{
  "num_hidden_layers": 11,
  "hidden_size": 384,
  "n_experts": 40,
  "experts_per_token": 1,
  "d_expert": 576,
  "d_shared_expert": 0,
  "hidden_act": "swiglu",
  "moe_layers": [2, 3, 4, 5, 6, 7, 8, 9, 10],
  "router_score": "sigmoid",
  "normalize_top_k": false,
  "routed_scale": 1.0,
  "balance_loss": 0.000317,
  "balance_bias": true,
  "scale_expert_input": true,
  "init_std_router": 0.0103,
  "lr_router": 0.00138,
  "num_attention_heads": 18,
  "num_key_value_heads": 6,
  "head_dim": 32,
  "vocab_size": 8192,
  "norm": "rmsnorm",
  "norm_place": "pre",
  "norm_eps": 1e-06,
  "positions": "rope",
  "rope_theta": 10000.0,
  "rope_fraction": 1.0,
  "qk_norm": false,
  "attn_scale": 0.177,
  "tie_word_embeddings": false,
  "parallel_block": false,
  "init": "uniform",
  "init_std_qkv": 0.0264,
  "init_std_o": 0.00563,
  "init_std_up": 0.0264,
  "init_std_down": 0.00563,
  "optimizer": "soap_variant",
  "learning_rate": 0.00256,
  "beta1": 0.95,
  "beta2": 0.99,
  "weight_decay": 0.043,
  "lr_head": 0.0053,
  "warmup_steps": 200,
  "schedule": "wsd",
  "decay_fraction": 0.617,
  "decay_shape": "linear",
  "final_lr_fraction": 0.0,
  "batch_tokens": [65536, 131072, 196608],
  "max_seq_len": 768,
  "doc_mask": true,
  "train_tokens": 1171000000,
  "max_steps": 9784,
  "dataset": "wikipedia_en"
}
Below are experts of layer 3 (counted from 0) of a mixture-of-experts language model. Rows are named router (the router's row for the expert), gate (a neuron's input weights, with its number), up (a neuron's input weights, with its number) and show model dimensions 0-127. Each number is 500 + 25 x the weight over its row's rms, rounded and kept within 0 to 999. Numbers have three digits each.
After each expert's rows: a language model's description of what the expert responds to. This comes from a sample of Wikipedia text that the model never trained on.

# expert 8
router:499488504530493447480511515515476449503475519505473540498547482507492549530462503492458474531491478528449497486522527520465497507503515497514494529513477492486518508491475484484515494519503495477511507536509537493482517471535539490482522447488418524491443496509507481479501493495495531511526477524486491541514496496521512530525478492487511487487543463489524483529488489511547553505495
gate0:511464522497482506472559519515489530476490518511503545482532472525534537514490487500461458537491493519481547476505517418506474524466525486463438541495465486497463490447497482494497490506457534522500478499517497503501486513441471520499519513484475513458497486485481503479503557488475486490494512541503518494465515477494578523533540477475525493508535475514511491477499514511504519491496
up0:521462477470494498476586505521477516468487492487483556480517502502512513504554486507482465561525500527511521482481520466510484484470549522471452508509486455512461495459479518470483482506497503513521482484485480529514513495463445516512518521468452518457513454473497496480502548487502486521513532468512517540476496449509530498535510510526522492466531492513506477477508530485508522455523
gate1:520479523482505507510531498496474495480511515500493465514457482522565473480520466508499554478526493501525451481509456464503480470496472472510487473475502510504508505522509494503477485519520489501451518509476497468523496454490510510480542540502491464529452523493465461486507462478512474500510534497507503507552513509531464441526501521490474477527470438527514490518513486468515433544490
up1:479550499501495531511475495519497478535455478486464485505518521483479500500497508520509470505500476546486533519514496497548485539481509465445501452536524509483474488526559474500496564525481477583493485480500493478472507523517462543500491483528530513485537470527487485512473505492492514510530490486486505534475483539480491512488552493512473518525503530477477523495523507504457508472508
gate2:479475513502516439510513508491506465465471465520505511460524500483531449529482487522481506526554501539482542527473531509501525506542479493437537467500471485509502540515490482496500510546549496493528461517546486498452507530465455526520518465499523524503524501461523503491449479474504492467514514472498515521528453488486507505524498516518511488535452489504513531528505487497532478489464
up2:551505549473501498462490501539491497515490523499517536527515518534491507423530458463543540529501532482511481506511506477476515487475505470509480495536546476487482475496500524536494476499472480500490490478484534487513462498483478527484469495503490513524555477479482500444522521487510495491529464526504510533529483510467464487525501545501490495573526509538483528481469502510500495551492
gate3:522535511497490536533526459523514497498476492538496525537502511484544469496502487496527479477538493512461463509495519493552489513498494513486488526485545509498516476507463477521476481476471516517530502509478478514495518455509483515452470479549484539522463531510510479514535534507502498488515504482485494527515514497479475484482475498493497466550476510505464471502497501512479462498475
up3:492521502492497441494485524464503535504505508492543472461510476481473525481492503523541543512463498509549518525483483521487472457499499472505552479497480499479507528496539501447515527485541466488463515503506549508490488542496476520522539504455496490460487454471499534474508487486494512485502468538506507484524497508501517527528557545529512537460501477501512483497455522521507527538481
gate4:523472482496468496506462491523540431473485492515487532502515472487503527450453452531529501498524479482507490506483484517479516503497504415526566543524518512535504524520467514513521479491482504473503469536542500509502515498510514498526494507500497474481524508528484503564483479533499499453471521489520520454514483480493496497496482526532489516506507500551473496504502449533463521508463
up4:501504510524493540536493538482474542516529484494542397492521510489470501516499556486486499494477541495501515487522497479534501485458487520490514479466467498461499507507504448510482528495484447486537519480555495473474498490496504529453510494520472477509485488453550519512515472476478520488526459511489461518497481495494484512503527506467474459504497507499526515511551518496508531504470
gate5:493492509513484497506506531485465483475477525513483488499514579475495502494499522501456484495478530431512459496494523534498490506513516455527496518551511511505515479501507497511556461526469521536518496504465495485491531439527536470494515485496481511524487494516515495485490508493481489461451549471497508518438529569479486447519510526544519535486505494532509475542488473496511496491501
up5:527529531519467506498506493501528472469505500504493506523526563506517542566529520497493516540497518529509459521466507506493499505522466539542520508488542492529525467522523496447486522480510445564508497498466516477509550516499525485533496513466488481499528507518444484479516531522510462504478441504492529493519494457474510529525483507513527492514488493492493540536498489505517488503531
gate6:491495468501499494474470484465494484497481500500522515500537514553491500449490523499552489522540470503574506528499549531493492503525476509498527477491526535469533419469492492498486502488479505468517528513500530482477504504523493481506527510533498477509512483507494518489479487464475495503489517506517492515507468497497513489457515508529513479535504464489468531483492520516527526501503
up6:514526520467532531533492505541477488464459512476467504516452485474522499466536525505499492470502524470507517489509484454518546487516534512488505493489490490484504534501484522490516505534497476473495515526449479517499501520486444521445498524479477543528489507463525489479497502473515495534488487519555508518508489513546526514514450510497482507476501533494473476530500517484484503490490
gate7:481554513460495505514519516493477483526518494505526544529516486512470516476460501506533527490486529505489516530530500522498536540492541534463486507537537494487480490475511517502504509484445486487520517503500497520473510472447485514471463474503506499460486511515467507474519500543487550481484495490516492530513558534452526435500472495535509486541495453455534523512508487477530501507494
up7:486462523538520500478505496445488479479484477478514495509504449509506490469511523462541492551510514503499488490496504500532511452502484458537466485515463479534533504516491500501529498509515525445498508489522496499495504529521533499506520520477508503505502499517521527553527542488528472504473513468451478481529493467534466504511539501518451502513493511502449465473509495500466537463514
Description: Word-final suffix pieces like al, ic, an, er, y, ly, ian, ary that complete words such as Oceanic, Organizational, artistic, Genetic.

# expert 4
router:493514514512484468491487496504490501551479466515517510488537529554525507460470527456483473506505460477502466473536498525500483478504534477485515552560485513452507545452473456505516527469506479483499478522533516508493495493534532498498483440509477473533458519487512527490553476530541485528502516514518481473535526508518475475499485545527525488488485506495537479487510479487492512501510
gate0:514519511512496513494492481501501533440503488491477498472538512474512464508519523509494521487473504459498484548432507527510472509521521540491509453502469534443502465466560501513545476501501532487455510503501506488496469484524496551484469484484473535461500520531501480498521511497509496535534490515488465533465484507492493511483475484508515462498465511454484517493485503474488522471491
up0:537480482480505461495521545486510516438491523516486528485554504473496490543536513484472507528500517481530486524499541527506540491509521492505490541534522495478531524519482511495464482523538496544529517503497508465486434481500502513524489476484520517474504543528495443468508471496506521491538474521530470501525503465511448495564518510513511503496456482539502498469474537530521526480546
gate1:524489476492486476515477523485510459482478530474496459517508524539483554493490553504510520477485492493532509481488500524513508497496465494470475550519480522496530490488454508487455494450508487537498538562468505527539508535505521546525470476489532467551498537520537474497497528521495490535473491532509479473507481534524489493529507466486488465532509481511533495499541478516508482487480
up1:517462481493447461468473508453485464493459478482492449516500530527471533502487482453519471482479521512511498499511472478463507474481452502500447519557537506502519549475478508469484473450530491503471501509494461545513498505500479538499496526508517492472485495489516469500503504504512496531525482496491487481502518490497497503466490490521486507467501509522453501549519514457511484489508
gate2:514505484544472507491500510488511491453500475489485540528483518454509535470499514503497557530496527516509435499479524492494474522538488514515532495508494492486492475443496544543507530537498476528491469510506458497501439508430495515475505460478535551535486494537480533500490498505507490492484484530476488495509503491458520494473517495490508538443517532489494441523513517472469517526510
up2:479460515519470470509506510511484510500481502483501485510496534573528509485512559459459474544523488530503530510497491497488580523515495493538526465462467497497495535551480505521529523443505502520529494493498512475507509487534466495461526485542503513473488528531518459521540502498475525502508474477489495522496561523486505494489484505529495537493516504526517478467513482473479501506498
gate3:493483508521494538488502520502499518503520523503530510481454518481508540483506504474512487492501519513507526449550543527525542529470456460558513494508507521517508500483486522491467507478518484493507476515489544471517528490497512486483498486482519484494487500495545496442529500500474441542479515490531503508469535538455493523498510520454487493498520496472517506467547486522446518528492
up3:465539522503524537500490505508495491527519487513522468482469535500524536500493456485514508488520535522510524470526552526526528488488484449499522477491506518486498487508536531492519496506567475503518475510518528482554529469452517450501471492494493521477438494521556483449520516524496513515463487467563512499515522538469501538495515519492508513473497507503504502474486528466523505503515
gate4:477475451485508547479506510488489492520528508490496454512466503490459515544487530464476467527506480502518471437501495520517494494481521492499497469479458530482543510475526494514528495485469481504509473516426528484525516491497514485525492519509503510516494507488492533499498537539481480486494575531521504460504512521528477515485529502467517464514484498524490485507498520472484486555476
up4:483475471470521529505540517489452476500528508496480466482462479493497525540508514481478468518515488452526454454513499524489473515496474500497496519496468522478489532480509495497511482465472466499517495490451485502532476465512526480496475509496486515517532502480475546507460540514485450480493519524517509531514501515502491504459556482469497469488506498490459525482471480449479518529490
gate5:503503513537470470470499483501540512535459513503497536478491468508496530445522490459467478505492465529467527473528450487479494500493512518476490520493473566569499491530500494502479503504481496509493490469539534500421495538482499517483532503468548472474490491501481551509485516522505524502487472477495534491469517522524521505492542505447532502490505505475503507520535525535483514480478
up5:499512486491495525537479501490495466472517497499498506522503534502517475543450516495513506482482507486536499522515509511521516504538495460497518484522502446425463511486506534511513503528558535481500507542455476506565498487550500488516458464544464522519523512473535445472523498482499479487539525519512485519502465454464473470521454519549509488514505478525484511483463502484507504510536
gate6:505545482551507493454517512490487459534524563505493442524477540546497521469511485557485531515522493496511510523508505481467525499474535499471539471481485499525520528495543517515507490534484544441513490493508535490512501510493480506536454500513506501499486471514478518501512522478447492514513522513494485473477529494478478497512536499532505516513516476490525511524485531491515538527525
up6:496479523482505498512503473530506492504500494488496511500491468485503528510489502494496489484531485467509470500531518514528509474510488483523512554526495534540473524506472519533488513501486491486471495500480473504520455484499524482450509509521443481505460517479507483467492511510545489539497457472542491499522497552525483496519493485495508505518479480498478503527499475451507522499479
gate7:477527492501483472495496523507488501501495498477521519470467451483524547489514572522491488513516486459495534469493534508519471555431517483513491527516483532496500516476501523556554486528483495455517519470459500503507536522464501533532512496520475524517494487511497453523522528491484537533507515457519505500522499465469472500525480435487549502551501498492514512498514532508483501476507
up7:474514507504490486507564488506524492520470496507533487502465472489543511466495533524495493499469496490492526464461512538522528563480499522531517477476523509524509492461480478518527476513513466477529534487462501488492502511496458517497528523507554507490480503509482456478551537464493504503556503489493507515506506542481514501482467501495536493485493494487483504509524510491468489512487
Description: First pieces of personal names and name particles like El, La, De, Van, often after a first name or comma, as in Elmer, Elias.

# expert 29
router:483481514499500516524540507507509534508505490519496479482493553536452533506501468495524504556459481536495493486508492504479494469505507504509490522482519483458500507512505519480492502521531478536480514519532542528483445518488496532555517496513508453538467519487545515502516482483491507517453497521554468505503525496549487516515486523511491503409474510482505514521539521516490501537543
gate0:503518482475496527469478506488565527495552539492545531492507525502534486539485517486488448482491520471509501473530537483454513427484453519470546504515544524541485509481519494555464545465523505552473525466531528483493472517515484496534544509500491499484527486486504516508464479530499533458498491475510474489509465481507465512542477520520532528491490506546525535492464534492490445526484
up0:474452512483487480502496476501518485478485488534509467503479570536516514503497533491509512546492452525551481480518524488503497524513511499481517499501492481481476442486489547480539495506522538515476484519551492461483477477531525512507515518502527526528499499509463487497501461485453426510510456481480499530468552510516516459511506535497538526492483516513507468518484516490495515517456
gate1:496529523534494470516468487533479506518566459493496518439496454500475501512476514521531470516519542531499496524498529531459486502469500497461515493506492555492511453490500503464507523489527519500514478455472487481527515572521479512490578504518514508486507491487503478504465483481517492475539468482488531520495431559525538455478481506515455512490487505501529489522511435495499499506456
up1:492471476549499499506494515564529462511493494478546515501475540503515455483484457496476500488472499486493476506489494530497559468534498535462511512499491463545529508491522510485574533520489536462504557554530476482490536500498536479512482482472501507503499508511535495513494514497492492485452539501478496478515497490490485488470473524500485501485519504492470496510505543480508523484515
gate2:491485526511515507526554527492459537487468502473493496473525515519506512453487497538533467517543545498451488524502496506507557466504491521475511485493491499490493531509519506489495486503493495486483505520545465451545511489520515539455456545528506527494490489553480502473457503513486490521509496494455469506519490477507431522527509476572490476527469476503558475490505501479517504490490
up2:449491482457505513542486485470466488499523468497494524524537499509521517528520547486491504536564494506489535470480517493548471568550485463522507490477523512532479481522508472511518508533536504535483516481432529533475542488527479455480502469524494476528539519501465488513532489476470491481532474493508491487457491557480507512535505478495449520472497493504458552481513509466479456481583
gate3:532498500508463481495533485508476515476523500491482521536538482504505475496540471491488479469473513537485476509490465487470503496518512518491489510513490500495473541467504575538530502518492514520456500498489465512470512504485526521507542487493480511453505499475479491484519530508541502477496465477464487555512500537510494503490553502527483492529507519487528490501539541532508521516501
up3:519460449505499483511508468487512523447486498496489502483450446533522519488524476488485497484476551502472516534491474513474517477488500513476495566511467508514442483478480545517477485505479553507543502502501440490503505465455486493479484468537497493519517509466534494495516504503506481492501446504521520558543517541543504496466453512524489497586457508488534498527482518522501499536492
gate4:482526486498496475477509449515503469513469535505495480507544483463472506508517516497529454529541497454516497502481480493454507528500523516539493513494542516518510416522476513463511483494494486495461500509483540502481504510489524484504447492464495458538509487535532509533480472505502543509479482466515445548524453484497454501490507516506499528512503507466504487466505499491490497497489
up4:532533526477542466472466494515505448484473503498497498473487510509483517537502497492512530477510502521522484497497490539454526525471478497517465483512516479496530485527533484518488502464477488529460470483485492504451513506463478506514491497495543462504475470499532519524481494482549534522472466487533505495504434497487453511537511512516469505486488490480529474448510508471481475496505
gate5:452495498441529485500499524480525452506528489519523516463490480489518510521538499512483501492478535451473499515474492516499505461499472476504519498478511444498460486479483511474489506509456519467514477537526550530518510532500508521552502535548472471518472477515510491496485521511504522509543476527475486527508517469470475495469473492503531539482480497480490442496503539506519492491533
up5:515501484516513488499495495517490524512495466491506486492511489530490525511512501516544536490536493551512506457480495477520456531485463504521473520494478526478531503504474483532508518483471441500442508524474471466464463511504534514495498486489513499545539518543499513500545450508500547490486497528498513518516475478509502519498488545501539536486481499526523518491502493494503526551450
gate6:456488487491512520513486520525498506503525481502526487476496497481530493516506483477488517457504479546486475504456513557546514509550519495504467486531506466498566477512504548513453498522474504506515483495510495490522477515438474507475473505475527488488528508486487477531489502507516493517516475508525511529451488483477519496490492508521526516536510499555525503516498514526490465531495
up6:478460488483510482528496532525489474471517487491479518478508497494514472516520504464502493459522493556515508488483519542531533489552509529538478477511508501489536515456504527518478477515477515519502459486500454503515477508452495494515464503474515506492516501483518491522500496522501494518469497501535492508433500506510499505499542515487498527493518485521495505529465492530449475519517
gate7:474476548507542540506539495496510496512526549501462496491503478452498469529511524516521515526473505550480474490512529488521498464504511535488518507494516507473520508503481473516531496496495478507515475496470496510482500496497503486580474518506514510499492545491515482489513520522529510488498533519517508520498420479559523496490478476519487505462457481501473487495491462483480500532486
up7:528449460518478508517499501477459506478500487481506531501498495526533503485476431497532524467462497506523523523525456528481525524513464492513536466499466490530482526504460486516478519475505509476509532545496528466494461522509484515466527480488508503501479445474461500493497548516454504504510461512481488451453520477508453510489493498499513498531521531488520499500503535505541461491509
Description: Middle or final pieces of foreign names and rare words, such as Garvi-ras, Thir-uv-aiyaru, Bach-chan, Amar-ga-titanis.

# expert 11
router:492536472518503501483527476526510513540516483508474420522476507473499534515538534520472495487491491527505507507475529462537497532505498516469485483510457523471545515522513528458484482479479525536511474500512462521482465499490484508496502500525503503540506526454496482497466434501522491525501496529518446475506503502493503529482432501495495470438513510513531493529454493489502539531474
gate4:518473488515492511472458502450511526513515459467500497464501497498477487516569539512540513502494483470464503427496510519531477500517500519539527471491530512495507473480494537492480512431502536519498540503520472487497527541518511492477486474473514468437525503466494485509491454488519461466463502511477518525539476512505507489500511466530448472504505511511466509517517478525509457492516
up4:523454546508505473503528502496505525462508503524492470476446543463480465490455491468483488490531509514522525546479493541471499468521503466496523511525470489513539506504523491516515464591520547495526484510502489513528529484502503464524499482505498509543516504481497498528509471449504504538517473501509510484485546512509510512517534523501535474472475525544522473499537508491485517504466
gate5:513501455466498494493511525521512506486485490527535461545508530494525469497528515515497504457512506484479515481480542484467530488498521448486479526496499549497470532481515495499476504477488498460485480443469514515516504501459501524479499512533489516495459500507487532511471471515501515512473493485500486509482498496506473504525476505480524509502465490507521495513525503509527480496544
up5:471464517478522472499526491501554522483499523496515470502536525441510468519502459506540505487516489448486540555482490483525521530516489546509500508521463484518479490514517504556474516477452480520503499522513477521508535462507498556481527480496526504493510535536487533522486473516471501478482495482500491456481519480504528488491504501490521516506518497464499498516511523493506456503474
gate6:510498505531493489526481476521513539458483496507490467475477519430530526491463456487531536503512494516529480517454494490526469514485510535484498520549519486536511488452462538521482473526492479516486477469506522517450534529461459460489479507507500507514463501518524494533504517482542456505498508467532486505485472505457537475477501523527457459527468506510505474479485498494518488461512
up6:494487519509511512508531492468460468484488525496473509540538444527492489502531497483521525537494487474505467498527527508485523506506510504534521493471509491457524531534522471493521511512544486460461526492486528508519465542534538523508532513521471464488486517470472540481471503537496495516472520512493520522506510479535453512517525499522513568464521456523508464556516539510494490531502
gate7:474457523510494467510505454503498478544550524479486511504548476506529547514506461492476527516498511449516465461528504483447474496469521486511547531492457489547519521471522485496486514449486515472525496491485494497474491479528472556519531522460536531518519490485548497497526498504502508509491500509517497486468565469522520497524491506504499466541486451506491531463513470526506540563457
up7:497479540522491483477515487518499493511519477470497502485513454489524523509498510518490472500474504475441515441522524568476497509508522507514482496487485485528495523447524480480466505462511496481521533430504494531456507487511512495491486501484512534522521530490508484489526537498516479482461485515510492510472506467499535544504490505447500498543534490466512503465511488513531512531493
gate8:526525556506524482500529545498516552498542494502520514485507488478471519533480474490506504479470513498522495510472497524490492517469480535547440518514493477465533505553489531480535524470487515503472510506495471467488497518496516498482492500486505468515460478517531466449472500462529520492543494479547472495528493497531460524475539487500493475486538501525484479520474439503516475527476
up8:545505489521505481508537566496501542531513469507535484482541476485441529536513491474498506481484520488515463516461493538504531536518479482522480524496462493480557492509524501484536539511515532490468462520519512472479464529517538515536516520517480472518481476508510427459504509482511482486550528495511486498512507478514475515489503447480482501503533541537509441534496463519497483516428
gate9:489499473516546511480493495484499503479553495520457474499473507524496541445513463476520528516469417499479495505519478490509530515508528491461540514489492514501475512518451479518514482481537483485481472522509505498490511466492474511504486520502542505468478450461508488475530513457517477514523497551478491463507481494494481546528521465545497581474519485514485498466512506526492479467477
up9:510497517513494482515511535523482529520473539485515500459514464503510501516494515486466470478484573508540514514478510517507495500499453493513463508530497476513485510476521519486497482508505498519534514478492485497525477504487541477563525499491481496523512568504495506528493496525508534498540462448525503554492496501496550446495493530472529422478493507500488507539481501490483492503526
gate10:468506518508474483532499509551490479456491468499536513511476518498546509472495497492463508492508498473428500525508510536521441490487526510558487508527522471486510478436494535458517463452488532472530512487515418520501507472542512489538477533498512550499494470534506505512514529478519483497523491510475467508501518472471494509525488456499491558537520524511505506478478535476506505475495
up10:492500493507495486508484468538481469477500491497473528509466553482510512519468474532514493487540483524531488496486507505508506472549528479496507499442505512492489512462506498516519461458493512457489483484524510534500570496542522457484526485488482535459486478497467517447483507532563462510488533511494494477487537458511542484565531463477465492473516484456481521472490529533494529447489
gate11:472476503494534516501544550506478557513447478495450486503443500472491522521512490520504483443512577518486475511505503462528491496512488514538483524475521490502453544520494532460514494503514519508464488508470532499528520471466531511488464508503504492496519497463511521466500500441538470503494508493551457481533469510521517463515498560483490484496516499511463524481495490466517483488536
up11:493445504509513501481550492486510516508488489502484489485454466478477529496497491550514479476498562486457503460529511463555477473514482505504475501472479528552508551502502543451519498509482535513508506490487506499507517459512498476484517538498516526464504472448450537467463518456542492500492521507517475454511488530482514468534522520501478505506513496536494473453520467508514493490511
Description: Month names in dates (May, November, Sept-em-ber) and inner pieces of names split mid-word, like Mar-w-ijk and Fr-ied-rich.

# expert 32
router:474496465454480492516527458468503515553492482506525485499518512531499509485523518489526500525497504494476482483507492516491457549485517535483497493527533504440503470504448498529496477541492493524505513487514492539478478449516570489488514465451500509553530523478483522500506504486503487544496495507544482457488509474511521531466507553490524458484504544471530499464472502454502516536473
gate4:526485520501513497490504508501486481495507505503522492526528575496499504476498501467475506507502519507529468529514502521509447519518493470473500512490509526505510516480544502491471542478459506484522530500509493479507502522539464490511520510497484510521499462505467514529478517508499473515521457474474508489503487532519504536558491467469504506466511517523524455515459515446485483443526
up4:542509504493523500486494526528534558482544465503519506547492534465513444479503516523505538491481481500476508495468517454496485539533520495519467506521535504529472477515491469492465498501485435450467460490469528472495499524493528495485442549542525529512498509477488503487486491483482483511497559503483493500542506523507552495420487488526489550507517493513510521550486539560459467506472
gate5:518507556451497509546499577501469500501525492476487488505492516494534493505456492466471491507484485517509499526487508477532505538519502484505484514531483535522488497541492497486510544476457502518508501563541514520488512515522509525483489516491475487500523492490515502526512501494487515517495492454482485517489488519478513493511493500504485504515506495480500507488489513532533527512517
up5:531490508505538527500527518565500495511459495530493529483467507493526512547546493531520524485473542555501547493521496465504534496504515501477528485465509481528438569491476455537421464478507500525509519521530537464510486492518538459514496529492499535491496482494535458485455539509510528502486478555534475532470500503526484491534485484539499502471458478477531533434517476527464472485497
gate6:499517477500487482548509480493502486514497540504524505521499528520526487537534527506519534471480513450472553474496528521525515531485525533526515473533496507507490500513482504488546537475474482501509521540534534515488510504506499499523494532490519453476524473508528507530513501495487492524455506545462523446541519525529506577457475526497488500489462493486508513460501459502501521480543
up6:518518462505544491498516502494507527508527520530495538475514450462438490490494483501509506528456503518542504512476528524470527550468507504536504521502556528484487523491510496542494544493452494512477500508480536501505456569546512497516504496467480532480494489513478513537490495533493519530507505504466474497456520506529515495529498480480487504522472461455495492546538516483500487516519
gate7:514475468496511479542504491517464479518521522504517522489500530523524485450509477484489501493454467479486496516505510505495482507513499531509513487512528482507521510513493458491460533526507517492500535470484508502517514474478542524551503496510520457443456507512512505538505487501537517502514549521501492478539479488525494486483461498475523516552524529517503490466521460497460528483496
up7:501529536512478503470497486505527502501531506503521504492491512479482500496458506496523483486500542506472497505496494428487472515483521474548483500484521491502506493494497555485503510518502482475507535501521486531512487517546490488480460476476459525509505469493480460481533517498440460500507508468506519488480511501457499542485499486513511470508518475447475540499452487501543480486489
gate8:470465474523497479490523485505516469550507507500502497429508467505485482511481490523470513531550513521458476492500564535497497518492501502486472496467493520509557552525538520515546488503515465496497506489504501495525524470485479537531468531467522502508480502524516552491536474517456529527466529499541525513528509541437494497497480515507529498504506496484524527524483485482544499532486
up8:513485515500473505508526468487481472444519523489526530456530490526506485503468520486484500541514526532516513489482536510507498485469514499511522513508500467504523495521429496452500481486552506502496472502479477496512550507477477487542507535551487538480491533517476469474487495481494483496494535476490525490466510510475513473495507477502501489506510471487546475455503520503504517448486
gate9:468489479535475505527527474510539498490486486482463493494435480460500508491516523515483505506512504535514495458520470551508488509475438503526502483469502472520492483559514505465515526453519498473517476443497524547495467494479483467496521521497468499496505495458479468533493484533513500485488522474498467538528497534513570463466506478504466561450464508501544521492486478523509512474470
up9:507491478504502512531506493526447479447491522512509505528504511480466497464492516527524478513522465504469553472471522500525494479497486457515472519519519501478514453502490526473500472532495455502534422475486480496502498494468504492472498490488500471548496485555482413517469492493498552502535482462478535496513497553490503489530443523496516519489501553483496483502469503547465509505501
gate10:495501499490526539469478510478498529509475484498481549549528493507478494530537499516487516519490470501488508481492487491497461515516447498524460483514487496496500522451540501474487458493521538440490565521517489505500489486490517513534539516495528487494536458493538537459503513530492471461478493499514533506484512486501530503510463483485470484452512501520462538561513489524494517485521
up10:536540519459501464492505478515517467493541518489493482486484478488477518442451479500499525483515523501525493553489494499456511494496485499479531548535494528513490514521463502472529489509499489511517474451477542503524519453517455445483472504544518528466517481486510441499514481505555534513556501460486502487529478516490488507513471510513498517537526532483503493474552474463528489512495
gate11:479487465459555534538500522482482526512539488491445527502495535540495507491445452530485479501510504478486490499521472483506492483545498488462529516500503492481500496537497518469530498471485472510490492508517458530480478500494492478524490503488485508464494459541471530473503503502527548507510503504559479516515465478468511541556518540519464505495497462510505476480555493494512519539486
up11:495492522452459574554520495486486503488489518486480530504515532530462559495484495473517505504481485513538490510519515485535498506514478436518503502521519493466556489505501450499562515486501446503456502462517533463470513538530538504472513535463478483513475538490512459485506496481498478507526500494507479475503452509545507485540487519480496487484494460497515509492501480508538501505486
Description: Single letters or short last pieces completing foreign or transliterated names and words, such as k in Rokkaku, g in zigzags, ai in Mumbai.

# expert 37
router:483515452478489499516491510517477486506502476506512473517555494527483542499506501469459516504497501481463490486516541501541493549496483478527496498554499520508583511482494493445484507506465489515514480541488519507494520461538518479515471494520485514516458520519515544483550453491518494538497521536525459533477509522509492505481470499488505483538506514525505485454501546487511508545493
gate0:487503460499469496545512503487514485518468482479504513498481459526483527504475504505476504475485502526523504511471518493555482466528480503445487517523480509529508505478510496460487483468515488532474527489528488514480481491494520509467434559506508472501470528534493473459479448502536494519505449493499508512468497522500499499519541468518511519475462505581480482492514523509470532519518
up0:457540514478484513492517509492536487471486448500494493494510463508488551506476520518486542464482453515508478485487515501507481456519463486500484480518503499535529503471524493471481502483505515516501522476506506504485493476509486498490454538551528490503494485561490460472497465527510487531525450510514461494469519504518458516471516438533520521489500501528486505489494535504496556527541
gate1:510479469538519458494471512470517505474495498526509505492505486498489501482484500463515536497504526510566477478524512484506505504516529467517459505523494473472530550485431515484511530481496498483531526500464460512491494482493451509496534474512524472474477510486530536487469522494515456517473535550487525515534501493524538502506520477491474503474525520530501492480539480491536484477534
up1:518518547511490515487495500473516529497481505463529556484494496512511497446490513528454473490521491457528461526425488490475518456493522504531493480473467522548510444524499521537541456531476495486497482544517517489479552491485484467498492559492520524535522494520476546436476488531458514506519506519488496468492497449523465507543494487482520501513494507462512490458493491490484525545522
gate2:513460510528512536522526494494522510454494482495504486502485464539521480475497470548516452486490512495483462524461568497506503512490455564560492500478460478555532501493532491532497543552477476490508534470511500492492510475501470537526542524536515523467492517585526513509535478478465513510547460478505490482498503475500500476479523499524489504519543515521497479498486501492483477494523
up2:536573505488464477427526478528519505497515491507513464501491518513505497488501515474505508509480502469512504517479472476501525500569524489474481487539504560459440528508493498518526509512549488502502525499491530501516518499540499460543525434489514501504518488529508501503468495517499447492534522509443481495491528501490476569509507496504443494479483510530503493488444469511540542499455
gate3:520512476511515522539507460461486547516496486504492491485530543486497511507487546486520467523463486505473500500522484511511502487497501510523521573444510485466506507474510503528504474433472467491530519480492488496486484490478470557531519491505486489527507479479501564519503509509477504502518464506495531557451473488507512515482481526467459512549468496514541508502470489482549512544498
up3:465491503502499481472502500540533450518510545504541517548511471480491477474538470510479544480518536518506484499442490466490497510483490479480498456511485540554516481554489500504476513553534519516481482506511505502524496500489524455495522513486530498479499530494494442511496494483523518477504556498529490493543539510496490467501508485532539474473485505482495472496534503487477491451511
gate4:478527480499498493449522501488482519508467503510480477476484479522519509487490540469448492462444482478547486501503512511517535520449520504501498478471525498514509517513492485524518523500537495515476503513487506531499457534477501508509444547522492502550466527455526453472496515492501515486468481505530464542525495467483522486525498481494490470520501484513493484481490562525514519511467
up4:520504492491502488447497469499478501528506521520460514511471470524485489510510532552514520518459530497541533525457539553486501512519487500497481470488495490483540489488503460507491512472503444479508543491499491511515501485480504435469486531505517496528474515499528494527498509469523497495471496499513485466470473463456527507476513478505496521509500529450482449489509487514512479496503
gate5:512517490534499527501545490519481513489528512543533496488494496444458526464472526513488543476508510511498498522513493497491457517494497508467511513517503543528487530497495504540481481504450485502548503464459519533478519492481500488495497521496470467486482527531514491526522465519486457517551503495514499487519485506485518478468473481538503470508512534489516473506505520523532496492539
up5:504517533473504510477464553460491542516477469483490527520454468492479491461515485505491485470519504463492471469517518521507537501500467521456470481467473400486467484505521511461488506490501483487436526494546520495526511523514538492515528479462473510520526469501465470522535487484490482501512493484531504488499509538496464495541462510506468508481482504455482489457467462486449497525526
gate6:510463530517495497504522522424513510501501484493479485481492489526552503529531534457513496501514503502501498457494507504502553530481496510474496445465531534489492526549462525521493517470515526530522486493523463519539490508473455511509482513489455520509514465527511543494486494572497517510514473495497473521508496504508515506520500551506435482489495518497488477490504475490487488507461
up6:477514475459505520513474530527509483534486536484500521500502466507469539479497480508479468456508494490528523515468448471500485480531549522538519483516525456491545483479492492493477497545473492509469464492501508483488526452499508532494523498487548489499495499501552501501476480487522483501489487498531477532491503539487484484513547499510505513540532476495513519491533475503469503500515
gate7:549465456525538471536504548488465487515518468511502489515512482461487436496504506471504453501511508519493524478455540495435484486508513498430480524482451493506544481490530487502492511504472488463497457512509488484489490489507554507519543530488480509524525466480495469514499484449493474494494512463491495488495557522533536438498502507457541483493510485525531475576509507517514532526485
up7:496487451494501529487564505452486507512495467476511500497501491489510463522534530507524486475542494504510521442525521468515471487480500498467515504502524510497540468470519498499509526516497514438524437505511447515476523463502471525487556534504504522527512471491505441500523521476487496499516541491488530499513525516512511495444503485487533500500520487496492473540534479525519482519477
Description: Verb endings d, ed, ated, ing on past forms like exploded, revoked, troubled, plus prefixes like acc, disp, recon.